Weights of a small mixture-of-experts language model, trained from scratch on English Wikipedia.
Experts: 96 SwiGLU neurons an expert, 2 picks a token, a softmax router.
Below are experts of layer 4 (counted from 0) of a mixture-of-experts language model. Rows are named gate (a neuron's input weights, with its number), up (a neuron's input weights, with its number) and show model dimensions 0-127. Each number is 128 + 32 x the weight over its row's rms, rounded and kept within 0 to 255. Numbers have three digits each.
Before each expert's rows: a language model's description of what the expert responds to. This comes from a sample of Wikipedia text that the model never trained on.

# expert 27
What it handles: Pieces with m or g and prefixes un, ab, dis, reg, im, inside words, e.g. beginning, hegemony, packages, Muhammad.
gate1:125084185089132166133114072153071089112150167143132116116203098141152136104131156110196112133118082087078114112140150168183131188098119179130175080166090191085136118148071166074145134086138103131164125142126075149114103145105100122122148194142133079140154087137086147169101122165127106105148133168175159160160096105121148153131124168114097172169128128137142115098136211130114077114081
up1:118100149083107106151167086180169130167090141110152102066108174119096119145121146081081125154141164106110059158110179106133148157129174172188054095207105097105157140145159060152119134163159151080130159157111172134108103081147168142096180123140105148161097099159073096179097173175068120073091148123132124131121193139106156136099114141134094168100139144114107134147145144165110126111129
gate2:150103149109162096117064067100130111160066109138097144141102171143106100170125077161107124110166087121130138048100083145125139184138146133162124117174042125053144132135160155182111114146133105138098145185141140146142170140129100109160116132095154140147122119157082165019132189173161070103127079117149168143130088136112179140156124136121138183129112110114145099097094097083144151145099
up2:110087135076148151163121127107168087120048147105124101126166092083109144130032126132114106112125111111082167148083203134190133171145161112101051106145099094145107195096143135126143111131162118162110161144121150147162128125175118097180135177113152130139120163104136132131154132096061106118148128138130158117129120131116090095066147020196139094074151125112154099105090135130122101127082
gate3:094093127125141121188166133113138102156171110190122129137129086140145127151105158105050150131139099051162104196131189160174141158173229172176136099170116148160167103073117154125166097154113087126121116144124145117160141160085094133130139151103079117139085148090150170084159109130093126147151149154129173050172164169141153176124102133115148125135142097160141127119126169048107136129144
up3:117198149116052053167125142134109126111153117166105123169096099110110129121136145119103072123112155201088138100122142131139126067130134081100149145118149125114135164168173139155071098074112133083149100129148149108137117130084069132107122111166147188160169102094163083124049140147164161072100152095132052158116137123108107152207074114125159105165099131159129098117177118112100170150172
gate4:162156160128105099110111111113137150154167151167135128145143152153137167100120168108130088122160098117128157172088160133101145083066157151116090084168164085166146097084102118183117093124158043121152153173097135147152155105109130093158142072121182072173100104145141123166100116149118180077143118100136083156147077138166115170068094089065146144130113085150075156121128085117163188050119
up4:117107101157165177135175162091181131157136129139162125160112075109043104167101097151078107145142117155165072133136171104170198067107109106145131097144127185093181128107137169184191152111109116206146139112169183114125128147133129106146092125100127118092169067080120127098113169163112111108157090192126123121168114106146187125135169119110127125127119162175107171093183171125135151129104
gate5:090139153186167159133065157134109177142175093168110132167123175140161161167148139174117112115142159116149118091169111153178129119156154169171170137111093100120092107097174181138081111132168103129064086171111194107121150147065157128113093119092174118107073125091170122104137132102169075156159133162136132170171119113125179169156155124152072108136124154175073135106131131084171106058142
up5:148122147166147210202114138161143151094145135191164102115110102140120068152165124171155116094123135154109165143130149114171141120160146102128188086192100118072086081121116189115116112089081103140089078171095107142119137086071146121062124172142108122166075108109111164144134120143150158178164089099111130108158144157146136154140107125188145089189153157195114166128084091158165118145140
gate6:083152133121129098134114138195149103122102111105082112086197159171171117143129125159104175109139152136182065139152152137100112113136153171157093086185133113145127133160157124116152088153113075173106156173130144157150163155170155160201119168136093128093109084135131147073128115127192110105137115107124167100212090181170164145132165152084096138152159108201143085140167168097136151170177
up6:096193065148197115112173144143122134109106129074100111109163123118150116151108115108177151120120152071164130155176172136120123153132117125106086154123133132163108147100206105151173140097123140078057082139166163136174174161144175148149128149104096124126122199123121140115100104167147097165076146098096106131151139164086157105132144150059159101145088088145119166129092030140116062143168
gate7:155106152082156101099107096112114068141085113134091145120133089146116089124145131106055142155176117106146113133186107162115149139123127156098037128128105119084110091111140140108151145165135093110095132095161246221164132141150117113171165106070121081097132081133152075116155112163128156162172071078158136111088148137107139119167149135152119126137144143128189138069178103079138114129119
up7:159140152112114140175095131084096149121081155146074124160117106124096089160092169188118129078195085135074104102132078139152079133122156173165192107125135152162109142118187127106110150137097085119126129163122097072157107102137129175125158123169121153109095144111108180154138090058136126181085137188121146095101122121115118123115190143175129136115098129177088118135162141095118195071036
gate8:141093115131176102134092116081109150132169174152095156105131179135092117100095129138117138188082141151097118168148130127115121122138144111133102154162193116196091162097085110115125119043145160131137173183155111178201186128137153080121152110117114159124134118095136167146133205091115143095170117137181151140178116154098200128100173107138174094084156096168173093138150100111097093185100
up8:200099172121108096104114096138114097088169166087115191180125093136164142160111163125172107104121088116085098087155147129149132125068133136143147133097072114071102166139172058142175100152178172106070120128103138140106131136106115123113090100194141093148114111148171139134104152143164105103109195203090153162091121117122104181142090131104078110124116188119145087091119106064100089104111

# expert 7
What it handles: Words like to, an, her, up, out, all, as in made up of, plus mid-word pieces like -ly, ro, pro.
gate1:139149100151145134160218144100138108097166165113134110087134151158109076125155100070119117151095110103148119126095142114152122200204168168136205113144114097077186082093110136163127085107099118169093148120116135129133134109125124113182148128098080163131091119166093103089123112164161098123149133139131140091127104139183154110087176160199137090148066081081119101153092145073088085181136
up1:090145146100168183117161179083099141129091106152142136143166144100129117152132146171122121102155081099083167109183188159137168122160097142124076118133181110096081152145126115165117160148100132149105114077133183175121131180118163166074114117106115137177137097123067111118089137129109109164079106109160154146124120120092113186154067112197090093121091138116196146127163062151171104054166
gate2:180146127119124175136165131122126111113167180110120152147099176102093106184115074067102101131144092160151081130146108181094227134106107145131166216120082105109143151112083114142146110116166067113179163131178102135162178107119116128155149142105101176148150142128125154096154170142058096042126059132158066131078118142131156096118126112097106127132144136082087122129088141133117119159136
up2:125158167132143192123128162147140147198132109145156150154147097162132184111133142204137116116099195155091136111193114190153052146194135104159050076117158158094139133176058149118110120159130132134128079131146121122100086140115133086140078103151118127107075134152143104123158129111131094162142086130121107150106129080148068133159115142134067096145107098117102107052092102068165111099104
gate3:177198091163081139152109113140147113139136175168087071118217136142159141086166103162152100135123162113106125136175096090152104149130054167132168062093133096099146139132126121154130050114130095155097200085125116143149129119100148125124073134119184119054117153121060142091151120160121104151132115109216166142131156096157122163128168146155078142098130132076142183154135122113122126133122
up3:190117180156074090169210192169155152137125155178145105134175124125138126091130144141111146130134145171065114133154152110150099115110067121097111135140175141107098205110096077156097162125188102136138159131149092143158156079093191100134100079159164125113118128129099143100159135151115115147138018103170145102068131120150137126158127094082086162114148099103114180117135109095130178136137
gate4:137135141147181093108104106115119110081136150186156148101144145087118183099085132154143127182103155107159033067091197109074162092133090151126157154144095169150133173107139099077089140121124144099116153100129155150173127104093082158077147149158117165086141113141109122073080095086105126134158102079159160128187092119147189145173129158111085090139143112101116187157156112161072149157140
up4:109136093088062092142101071099134138118121171109099151126192108127129102137070164156136140126106153126105174119176144134186081165075097052125143129134095066136100103125072116077186150092175140140167179087148089100077069159133147130138141101111145124087157109086127138160152119073095167161117100106099149071116111148105129094077126097115197126076083144150155105106096075131132112113136
gate5:085071155150164147190120105152165138097081113170159181124114127149130188113102168084098096075082145140120157122116086144118138122172089160128134097138048146139134137145053133064104100083189102107078101176189123091152169133197159088081091118158137155147131187087087144153156139097109120142116161177111142119156157184165142174087149130087122145107130128162137122100117149107117100142139
up5:139157176157171147148177127173141139099179101122183148113190112149143198134129079224171168065080118139126099164155109127154138167146114114128102120206164163136087112131136151136120129128182107133144137107109119143094140166104132094135122129095118070111039119141101102108162115114135105085128092081083188109139156086171142107104118092124115136130110169157201115049102151109112135104144
gate6:109146134122168117153087071115128168128145183115057152107126172141102065065089100098106149087118116084153114101103071118137180131152219157147123115140149137138187165112087130099134151156163150142163177129125118125183178141112139112197147078109119123141097121124107123130140112175127117146134155128089126127166122133129136043076162167167167049172142161112180117144193105151138130174113
up6:187141121109148046111135112117148105163129160143135154108111182122115113178136184151136149141193126088101133128166127120073133106152123203095156176173124095090123169133097172184146174100152101115115151108148143180105096127155100123113128066158112144121102209139167144144162107097185097132144117152119145169153134162063071110117085156173062059142143130114191093131134090128087139111112
gate7:114126226142059118136102122186129142157129141081066107098168142161137144098125166116141114175161059103122125107096169102104105111095100133128130148107174102092154122165167171106149106164136093146072129108164111151113157187158069115136133103154168151136066086141126100135141167047135129157093159176152079160129148095123100184174109116118074121119122129151195120161075108146119139178151
up7:138128160118142096138180164088136143140177153124081176045072158102083105094127120117082160145204123100171124141118107134159102130174078159114117126086116119083126148163150174113130066129082135107170129091076077124143141157117146092139133122162099081153137141167098146096159140100122142122114175128151150103113063155162101157156172141217153113156088073135088086128126162065090126105082
gate8:149038116129139135107109133128089109118075130160138140139098062154178182134107119037134106119113112134148120128138160121097191128120139191114177105109066171079178147097105180123106137183135119163134146116130139141146118147072103104121157114107134099069173169130098171143093114185063137079185116119085136101121087141194124160142071155121145134157154138135158102126138182119095153156075
up8:125168125126085214135092075081087075137141127107156135058147156093111135108113114196134138175125123177113160131148146165118084082141119137109155120125140164152114088089148108153141148113109146143143129092164177158134121166114144171113128055131135077156121090096087069130215137112151075117136214140107141148148158110119150191114137101054116121137132182158171134166135071134173124114123

# expert 23
What it handles: Period plus paragraph break, heading ends, verb starts like cont, com, rem, pre, and om in something or somewhat.
gate3:092159133130126131089110152166093116146095166152105129140145120083102117039137086118149088187100118151103110114156131088066171177117192129134151153159102111120102099129093156168109102115146048154122090109134136112169095109125090141167136095068152155111098151124145102147100138131161209197195134170141107117147104115117129143170198099127124129091112049137142134140130173053097160168150
up3:130130135215098150089115127122143094160142114145114057121109154068173144156089112128147102140121116151141139078138141157140103112107092183156149080146047146142110138129107161114112169163118174115139111088094084171168108118154087173158091101067144152132130082170075072131134096148099101133132134121138166131179166179217086097130135110165091158104146179160084091111126075165095096108106
gate4:081066163119139143093168101135116076148045118190161174125126086102142082167145120144079145098174075093089131109131116172085119126155081134153143120157161115135129098109114143103149143121123126187166117149129103190127170101155120124169152157181100136166111176181089147113133071123114140180153074135161107118154117141117162124204107116177137169092095071082172170140094103087120112102162
up4:087156063113172154163075168080104087150172107125123166119151089106151149147166139122119115078149091218091131154105166133112159179063144148132156111045209089119085108130095133173105098098096093133146136174141115116128104106108091071119128094089066139127121122161134157116106117111163133169109147149098124081113150072183138147100095118128141135096087110132087066154112133107150163127077
gate5:130150116104139109178186117164120158102132138134119153111187116158168184139118063066049100139134114153064168171166184114124143139162189110100176112145109143095121086109110109112088133113162111119114114151141080130167088121133073072129094090116149153168166109125122134139097175127126164093087110155109162080093090109078109143114136086135107119091141129177205099116105138062161207132137
up5:069084084100173142117146152082151141165098107092160161117110110149184120211145155163147121094105107119166103129136177109115180103183123177129122124172211172151139133139198115145127165092083151141140112132122126094119089096105160141132149152061123056131091141106077110130123131121077172107139148056074165197090123129052101175113149134138133151106114144150133130159121099141119106095132
gate6:108115220080152155135078129080087036140121124092114155100143107109157113149107153094143155191159179063120097147108162154139115098146161161159147130121122188083153125178124096163148147111092128165148107137188146124117147149149127126089073204150195129134136117142186146095189134118104103123103146159162045134152089119141096161095144115127146144082133116165152127062127162113113144122137
up6:174146155088138148214112137096160092115166108138126037109154141124156109157118121109128129110083151159069164095118105139096134088175164112171169095133153153121124112103151112118099100119147160138149142146089058067102114071100135191135173154089140145123165191174180085098081093088156157126134101092155109097187122100158137104109144155129159109147112046128152084097088120160170155138139
gate7:177090154108104098113119072143099131174105111088136097168103112175145161113178080073099179092136126090192139188160129080081136117133163150165133107172097136141141121123128074157146097102105204112144145131142113150146118187133157110098110133131106156081104124133107170094180106107114105072163080155078124137150167119135176110141101103164158062181094103165156123046096168142095150116100
up7:094071146124115132182094087149136078116067105102114145178144120111078050120107161104085138101140173142166130137135177150151132122118121115173162126139085131129175091114091200189095137173130107143173104086121156035117162148093153209090103139166125097161112077147133116118169165102120149114095120137167114143101124126090105115107141140121109103071136147157115077101120131157060094083181
gate8:124071155167128148121125145164115148127130128178112082101108120129156108163133054080121096110077100115088111116174133141131168138114152154147154135154164162125154102089138147062147127160134101140138169076174127136132157114077148091170062138108196136188139133126063144090147076166145114143148088142130182099072168129127098122056171140171210148095161056176112092136119140118140103153158
up8:149133196165154072135103104095151092156086125100163149141141172144113084088127108058145125107166144084180141100125119129121143132169145180109100096122107075085147123120101130195133158114131182093114165129102167143098080171163171135130085087083131071115121162153145144036099133131067147161145101123077111094137089113093176087177058131098097122118091168136116128149112119118180142176129
gate9:086115111107147130103125137105123122082079127104108175035101122164128087125183129085143142163137135137156104146135157190144169064101151115147133115149180100123106137133133053226146082143110100173124128148130123187159131184089134108114125140122163128068092146140126114120151137108080164126113176162111145095075171135143116164121145152094142153033157173123088109127138110184130166078173
up9:107223057150095145077178116084130091153072167154123100154137125116098088191030117119150109150105129138162177104119166119120124165142205165119195150098137153113123125119160103111097125076081131068132118066154145105176171118150144157152124085102129133171161158141126127078132118139118145189106130077142105145126100149155147122113117150126091165145093136157085126091087175095130097120116
gate10:106109135139157166199099095140125103167128117134161094134150118127109117180102072146094165136135095175143155155142114103094138136190166118078080183156107164085110161120146147161187133145092121147120171145120090161121158069188138115120079122142081089141145098120017132108105084118095136114112174142090160145173095091116164131068191153157135128102170118175139085165090141103110102156168
up10:184132120150160147153137134043082037132163130128097114109162137095149123112155088158130111115162146130135131049121113122095065102110131120157110190135159144169174135163148180180169079105105086162134170149148163105128113077157119100123124120130118116107174122151083136183153148117118133112135093082106119137187124093125151176117207143108156138131142202099089094091049145127106143080118

# expert 14
What it handles: Name-opening capital letters after a parenthesis, comma or the, such as M, K, S, and the pronouns he, she, it.
gate14:079052138100119149142117141166175082101160102137113114125107068150126088129186110143086115148174100099151143146146105150104154143128159102115097165100191146176177093118098126084116123156103164134084136125090123146094150093169135138119158100197169154076199159164107095160105073096080114152147139128111111147093152102170098110097122092131127102103073199105127149125167128058121074071091
up14:136071108104158085136137136116057103157109134147102181149167124128125076152122115114177105163093193159088085139187141107109164110173111085119171114105126112130087189110194104156124186153132129180122077090102128072105171113080098139169087100133103137172139176146131162194115125136138096120116107085177133163129165146060151103096097189111112120060103158172123146167128141137154123147147
gate15:090104097133076171074122074108140128151168149134177136153121118101087097183139081103153117118100103162117095147109143122055128116122128156138149191094094156070119166172076127136154108190182108100119124115149059116123072101166135056138160096159119081173109191082088134107110184141145155101101087123142144115152095068119149121151121160182128174130122089155121141132061094099126113122167
up15:152107146132156151146097132063200121169142178143135127156153107103126131122130143158123169111174140179137163117132122129100120172169144107113196135111144123188141114158157166148127159127139140137156178184037150164129149170132096122124079137106098100185152153145140165096169126112110098103138111069137095188067122179147145156038135145060077084107106081131125149094103132185148128093082
gate16:120092100086099081114164138114116177119131120090140141084175135086093120180090146076179129136186134145123141103075113160164178108163132154095143137129122153135089138108062078115081096094089120118115150135181092138212115133106151074074136171150155089151024171140092132167167100115153145069157106151152103128119133157103169164095182172114120143128116148109120108123139094186100160136135
up16:154127112121127159055176148126143153133138120135121072071124050135153153159133121115117124155147122123144101119172131115180151097177178108148074139099191189140140134115127094098114154078105094095126145096155092147164142049132144096101125154149106136168108150134153086144140112107146125105144120145118153111158092149137192162155139121044089160075097093147193162096112135179214139102053
gate17:080075157127177123089175094126092138107068106135186183086105129100119103131149133137060111115107105152039119095094171129127112147101140127139111151134147117108148098128124107092130135133134117093152100137121096141174140093117140090139128141170103089117148101138117091153047100191121156017128065157164071107146127101144102117102123160103167137119140075104108120195088069108138186162123
up17:159111102119085118158150085116180176139113169144107169138106069083174090143040125118164121099137119111171133120176131101133193070135142105202162140158124172152148103150143160152110123138134136158227114172128125130101132140129154168152110122153144181112071208129115136128074165132106113142145174116124094099112163177129111094122147040131132079110094091114104130094184161139129129103113
gate18:089092160114105151108185136109151086135169166102177146108099082188097127143109091093131146092138143094107110144072183195123145136135066194088129141121119145112186133136183106137126089081138091152093100141095107137152113088144140089142045145159131149142159137095096086132144103107152116080134089075102130122125118100194122073133087153149157101066091108114147154138048091147135133155185
up18:133150115132121154117137091147175154104075164086075124094121120036122111108161101102062074070082056152182155116112138147126170089158119157146117149188171110138058130139134115099131134135168153073155124165148115115147149141134151083134118129122148132155152138105173050130131201144132071128189102174121106120142076160186133162125157158147093123152155074153178147089103144116133157114119
gate19:196192107117155128067114059140101170107166118133121108111136152154085124062117080082060108185119106106140133166116124117138093153127152139160111065129153105116107105120142135114174138125121080145084153130099114130125108138144131176170081094080068101110139127105107153118148069168094132159123154162149133108117114196180173116114090108159158154064108114193127086145143123154147096179210
up19:114133136140154134194093166154092148129134150113138220132140102133150120143156120171150163055158134105160134056080160064124126071154089077128123150106150170123092145189120157182138094090127124125124125103121092127112133107136142117132159116189153127134114077097120192115131142109150157130129078146109115162051166129100166102112094149088085104183118082119030154109119166159172152090138
gate20:102164162137172135073127150182120124111150115153177085138101148171123183114114126142094121158149143079112111129099154118117129136095139177111028109139124161095165087104116161078145110148106133154074156130158103168117145192133132120131159150142069168142114104134029121150070101133091104161146111113161163098079122117132130138171089091165159150141137195110147148100125069063052100156151
up20:161160115178131097113133111148090136121184196183128068153104163116138123144126129127120167141161088142193116104138114149197073107134138173131119146134088126124156181122143157104149105121150106077124081120181104192092153124184094120151124140105140112089173175153186194119053126146107094137160133188135154168124166118176109131145184063144092086135075105124168184099109130093109125125135
gate21:098141171136129138094155144140169107115136119124098066112127097129081098132058074115125111097045176103079124156121162112115152197097114077106108166124094139177147088163124124154143065140086081159099098064086068158140113140128137143130153096204097138107179109087130146131105109086115105174148084120132182077106139127182092092067112111105159108135150133113129146131119142094116121200166
up21:202136122123107114108084146163114135186204117081119109104153117125130170072144148076108100063164134129180140076178115121150119166131120155134105108137126147098124148139108175122121115107168134156113176103164169158072120137088112154138123093120152119207118153143138118109186146125182136059167091113086095121053167152143110130124082082107095091129156143122118092061098150162190095098084

# expert 13
What it handles: Inner or final word pieces like ard in standard, orn in Born, form, ollow, resent, plus the digit 0 in numbers.
gate7:086080160135155152142145084124107054132127145160090168129136076199132119124103111101140102142120117111097147139135113140148150167099155095136090122105094132108111085191072096124119088126123114100128108137141128149112125138035122111163071097078125177156086158138084131069081051096111137124187070093140138154106088209125145133106115144108168141068079150101173150191159090141102145132136
up7:079135093071121115148161171126130162145095092107120077145170128108089078084124149128125181088135129113072150091162110111134113104088124167115122142198147153192147128196174174116115160193112137163118115125093150118119100148161124114130141082141145124043021145171099099122112090170131130107105117159106153111082169138125148172159080138137098118084119146131161120133132099207177114128167
gate8:104153151113149173168099100104122158172058100129114099161122158105105079107110104135152109104124172126076140090099106124088113099092062142111124098135115123140163158151072151170098089158103113102176125102174130148197127071142060097193156132106161086137117117161127168101076113185134113174173065124113193115123115122121133119102168112165175075109184147204152148113120109143105141079132
up8:117095163185104098143154092099181154140107068118093128157110125132104104153118129133145143144114126109047165091116164117142085154119088128143048129157118126122094170083121174101116125184151109144137125181115164123159134218130104219153122104131132168147114140146088149142105096112182097124144106137208105091138132173118115112069063095141077147105151157174153105114179136113135096065096
gate9:132070125179095084094093093133096076120094082119092110156131093120056117154087102155125097161097074150105172107120156196204118134152155114080090111110181136115101148095115082106142140094167190110050142149141165135145167144086154126136157134124148178107135129116120137111115153099101128121122106081088153127089087096109142130119177117127162101122110211135160093155177172080123166126065
up9:109161053116144105132164146113145203114090106100173115143141146117141147152105151085119113172163159124129103143071140104048118152139159146070129171164117152144129168114084118169145120112104123038126145130163163035107138096142126145092108141147105093098133117085129116057120122178109089109089127165148122169143184092086084128149099122151055141074067096099115155129136095184142114137124
gate10:131145183135134110192074068192108125182128095140137133158137121137147176106148144052118141097119109104144128159096176142075182121098151130155148123157128138096102165119110179118064098118090120149161131124175107156091151162090138141064071171090164150082117108085082132081137131111152077076138081139108089055161136165199127160158125140169126134134097095143145078111147132101188131121122
up10:143130182091140169170088069157101093123112098112141159152170120060098150120104067060132138095080123095176096132159150133124171132129157150151128094149150122129088090133168153121137160087184134168175117065148099119159098133111168133044126174128169141105134076083169141078054139150109079121075133105099075140117141097111095110090108119112180132169185158158143112116105163121122124143170
gate11:108201108127114083168099143195134149136137126139147121135143141094172098090108113149105191147133176158132073116065116133126159128117123128059080112170162141073150131145073165106124144134151134118124101178072121120176126087134070110157081131081206159147119142131151147140085109143150136125103136196159147162093110126117108192178103153202090143119103115122160168174158054164113121158123
up11:108144186132120138097139130163112184092099146132167155143090137151146105116152103117144102137162186124145090203124146093124164170133094096132133187107161136139189106141055112131175114100158088116179074134115168152163045110149131114144112123148114131108149103120175097065081113129097094116083105131189140094234118148162079119148163131104113147116126100108162120148083076204133138124143
gate12:117112082096112129131130124089117116099091140181107121178111145104097139089087126131154127118180120108185153034184135097119119097096091187137201114097112126120069130144096173091154167096137147079137128073148143097127093114142096134117114154077155169081117116125091134120075075182083135071120129151148182179083118170144157096139129134211201108128110116145133143171158111129115130159163
up12:136086122121148096109090046184185162099109099104102169143099126143066143158119107119206101133129122082082122063145113149125154188177131108105135122100098137054169125154091128095084081167215140101113145118134161145122090136070142175144140144109143132103108174107170120110123137124148136172098125127134143189123128150159082132120113121163120117113170138045114157060115144166161137077144
gate13:107150091149137104115176160128123084114145155111161124124140109109113131116136133149086053140109158121123086067089157127105158170101158154123120120142083096127088112180105144117096073139148164156090167134147089200097099162194129098127078094170161151098078130081154141116167134100145167200149098081081127088163176120072157196148030134137132092112132156072143141135093128129161102138137
up13:092138097187089135136148148166090079117183158141105108181157163143165102096086137122100138113063139173116110091165167136101081113106126137200115109180123168104163146131187094078184177077069091149142148133163104115130131120149156146139144115147114107063098131087133136134092106115130068075141062125128091111147101144173140091137105128096157079153108127114166188108129140100159135052176
gate14:175154127135106120157122170138090125141094153164134131136085146118169181097111137113057174133109147123105050141119117153105104147141115168072121175169116164202194110171127128070104087159087107146129105127113133165095177124146118121083076119115148117118154134159104106088117164128125042147208079077125120169110163161113138151146140178123107065140087137117165082136088112124173183144159
up14:118123100109225129143122101141136078145142073166148079132191144109101098075097089136188108175135166169158172131113103145138122100099168118163075128142078099136156146065040123138123154103105102110113116166133107091046105131139187137118152145078127104172106076094144136166160129087157086146143151187101121130130144141118114132126111125180104119107179137131093092136119075169074110162101

# expert 12
What it handles: Last digit of a year or number and word-final inflections like ed, es, s, ing, e.g. 1987, authorised, married.
gate6:124102098101134194113159096119097124113126224199136108107134173135097049144136127147084092128157135142106153073174174134105158111131123142126120169092070126158118098137127092096128059078154108091151105084197126085122190118127151122114156178145159173141107107073103102162080160164136128134106144108154156123133108109132081118192128118164109065142095105176100123096084062133134156120128
up6:154089087180099129168077139160091168109089122109115111167113092111133150138091119160070138177089167103107128055151157196159141085097121101104131117125139114081157135180098129105138154166160090118098102135117182138145102118126099163117172075157144113128100107133085089143122137131197077155134045095074121120132143050127079064135172144141099130081188137144128101138095138144182128140087
gate7:178177080155080112093113139172087180113114139140106108132136110103152140124092177138073104157103116112091103128176164144072137106083184159152126150107086186092139080064140148125135139148112108104122096135174166160145158121092137088112167157163130138126215104129166117099103108162089113062136178152125124180155078093156119111133182115177189143169143094143107141173152168121069162094125
up7:130176094112145151114116172143180114115097045112138084139189140078169100124097135124085160117136143136086179101174133169090103089134084065164066131093106113148096108124112113072157120115136107163130108202102146122084169121112128082141155168104103141142103105089170160150111079141175081124179125192101104116153130171154112152145150102130149156115199142158110102182124118185150089095082
gate8:169094128129104115087142117122112089177169077135129134083103070132117132120123181117129173128082134166120089096143145111092130143081147130118126149114105142102113031179118152140100077148106151084145161178165110124154149094143175154139172122162153193117107097134106094098123084066184089168107091166136100070082055124129118194168096155152155164099152171187134141102115163121095127084137
up8:165033077137164106103159105161125117127152117137125161131108091164180127132134154138082123106149145154155155099116149167107125148166153094156108171149136167098161150081152141040112203167153126148112117146167107171144154174149126080142163092153167126067119134146099137086140081102084076117171078183122142191135093137113134150170103103118142134162124094182157154064086118088157075145109
gate9:155135141048104100076064140140075081123096070115133147153148143139117137101153150097148162132180137095101079132131156160087106218101113122119156101150126184124174141129055135152103130136170188117159120111139108126129114110126131121150076177109189134112122092128159141093147129155142091122115131200099162162172151081176126140098124101188163128151145161104136195179143202096098128162105
up9:135113155146170136097141162152138155167170083091150156134188159109177062147109110157125120231082100104087131081070081103085103124141120111123135136127108129121178149186130147146066149088088180122167167135096074154078093134066191117120095107117146139123142157122125167084147125183067113153171136124184150158134157088127094167136114097097118137125102134160131147127149116175108100188120
gate10:128098152133203152138168093146100154124098106118184161124064118125104140121138133104106171131141083147085175157193123154115131169069125130138046082158185096078195146142120096105154110124190155093154138194105074197095163110099089111124073140139095133166096133118125142083135148117141140080087086159137077177168124090140157090159133120118152149120152159124110098093099184131113112142124
up10:132097166119115076103104103044125119097119160158110137084172118066114185106153138156117147118157161171127147115126118117114156097123126112138111173146103082097142121117123133152100133142081201143131158128124118100128129144206121149107121147112138135091053113156148114202073039139113129147176139115153060113099037164133177104096152105076098179170175169149127124140166117103098103095143
gate11:073094104107124090123144050161145118182119173149114168107136137124117104049174112115097147103097143112093166112107135096088108153127127170150127121180165132105156127170103109098174109110181101132105158138148053135148165182110102079107147143176096137077126125182112157158145073120104076082141165109164101100141196191121135172116174164157155185096133090143098085144118181128156132087135
up11:115113109168146140176149122080116145138073153135122155117119172119169154170157155147169139090107143142130091099075151140145119121209062121165142113124108115135070088147166124069141090183162151149129094138134127131128130148188126111122077187137124054054114126113156080153124107091128134176139164114098093109091159170097055163125120151134132161088134144033174160116138123110176167083141
gate12:080163097182133143145149091128131138144121182078037178134097097153126102139134179132116066189150077094155108129146129165177188110122149142114171154113118169115125040077093205105146123134187126114125160151131118159150140121078087161116133140147183124134089163142100116096140149175137074117156106148113075120154137104199125155116122111127171141193120134148155146131081157141165138145091
up12:153134152084124128154171133080160127118116132130114103137111122152097133085119145068130153149175128154139131172129105120137166127064160101146179082090100165168118138185143193140149160200127177191128108223135113110093116104177121166099096123104141087117070106166138121112115109184153081121146137110055165105120150136078086110074169157129169101170151151144130132144096158144102120195186
gate13:078126113086157115162116163126148084171132136135096143124107154139151131132106068105083105090129120143130123145167103122051104127143102091084140102163129103173145097141086117154111169137148130116119099132106144166131168161140138141156161120149143140123045125108110154110105185125099118123179106056143182147109165103120117117041106150202141054071100168184127081037079150157120126076123
up13:124167128124150139138162156079138071063086095131094098097193116144094156116085156083168080171117168127128134146137115185130105126132113178154111113129078063096098167091159143117148054134079168132102100188104112161120142151142132125106141152100079143079106083150135121159139149085096154108123204072134170171087133186049118104104165103127109203088155131131127138106138115150109116112141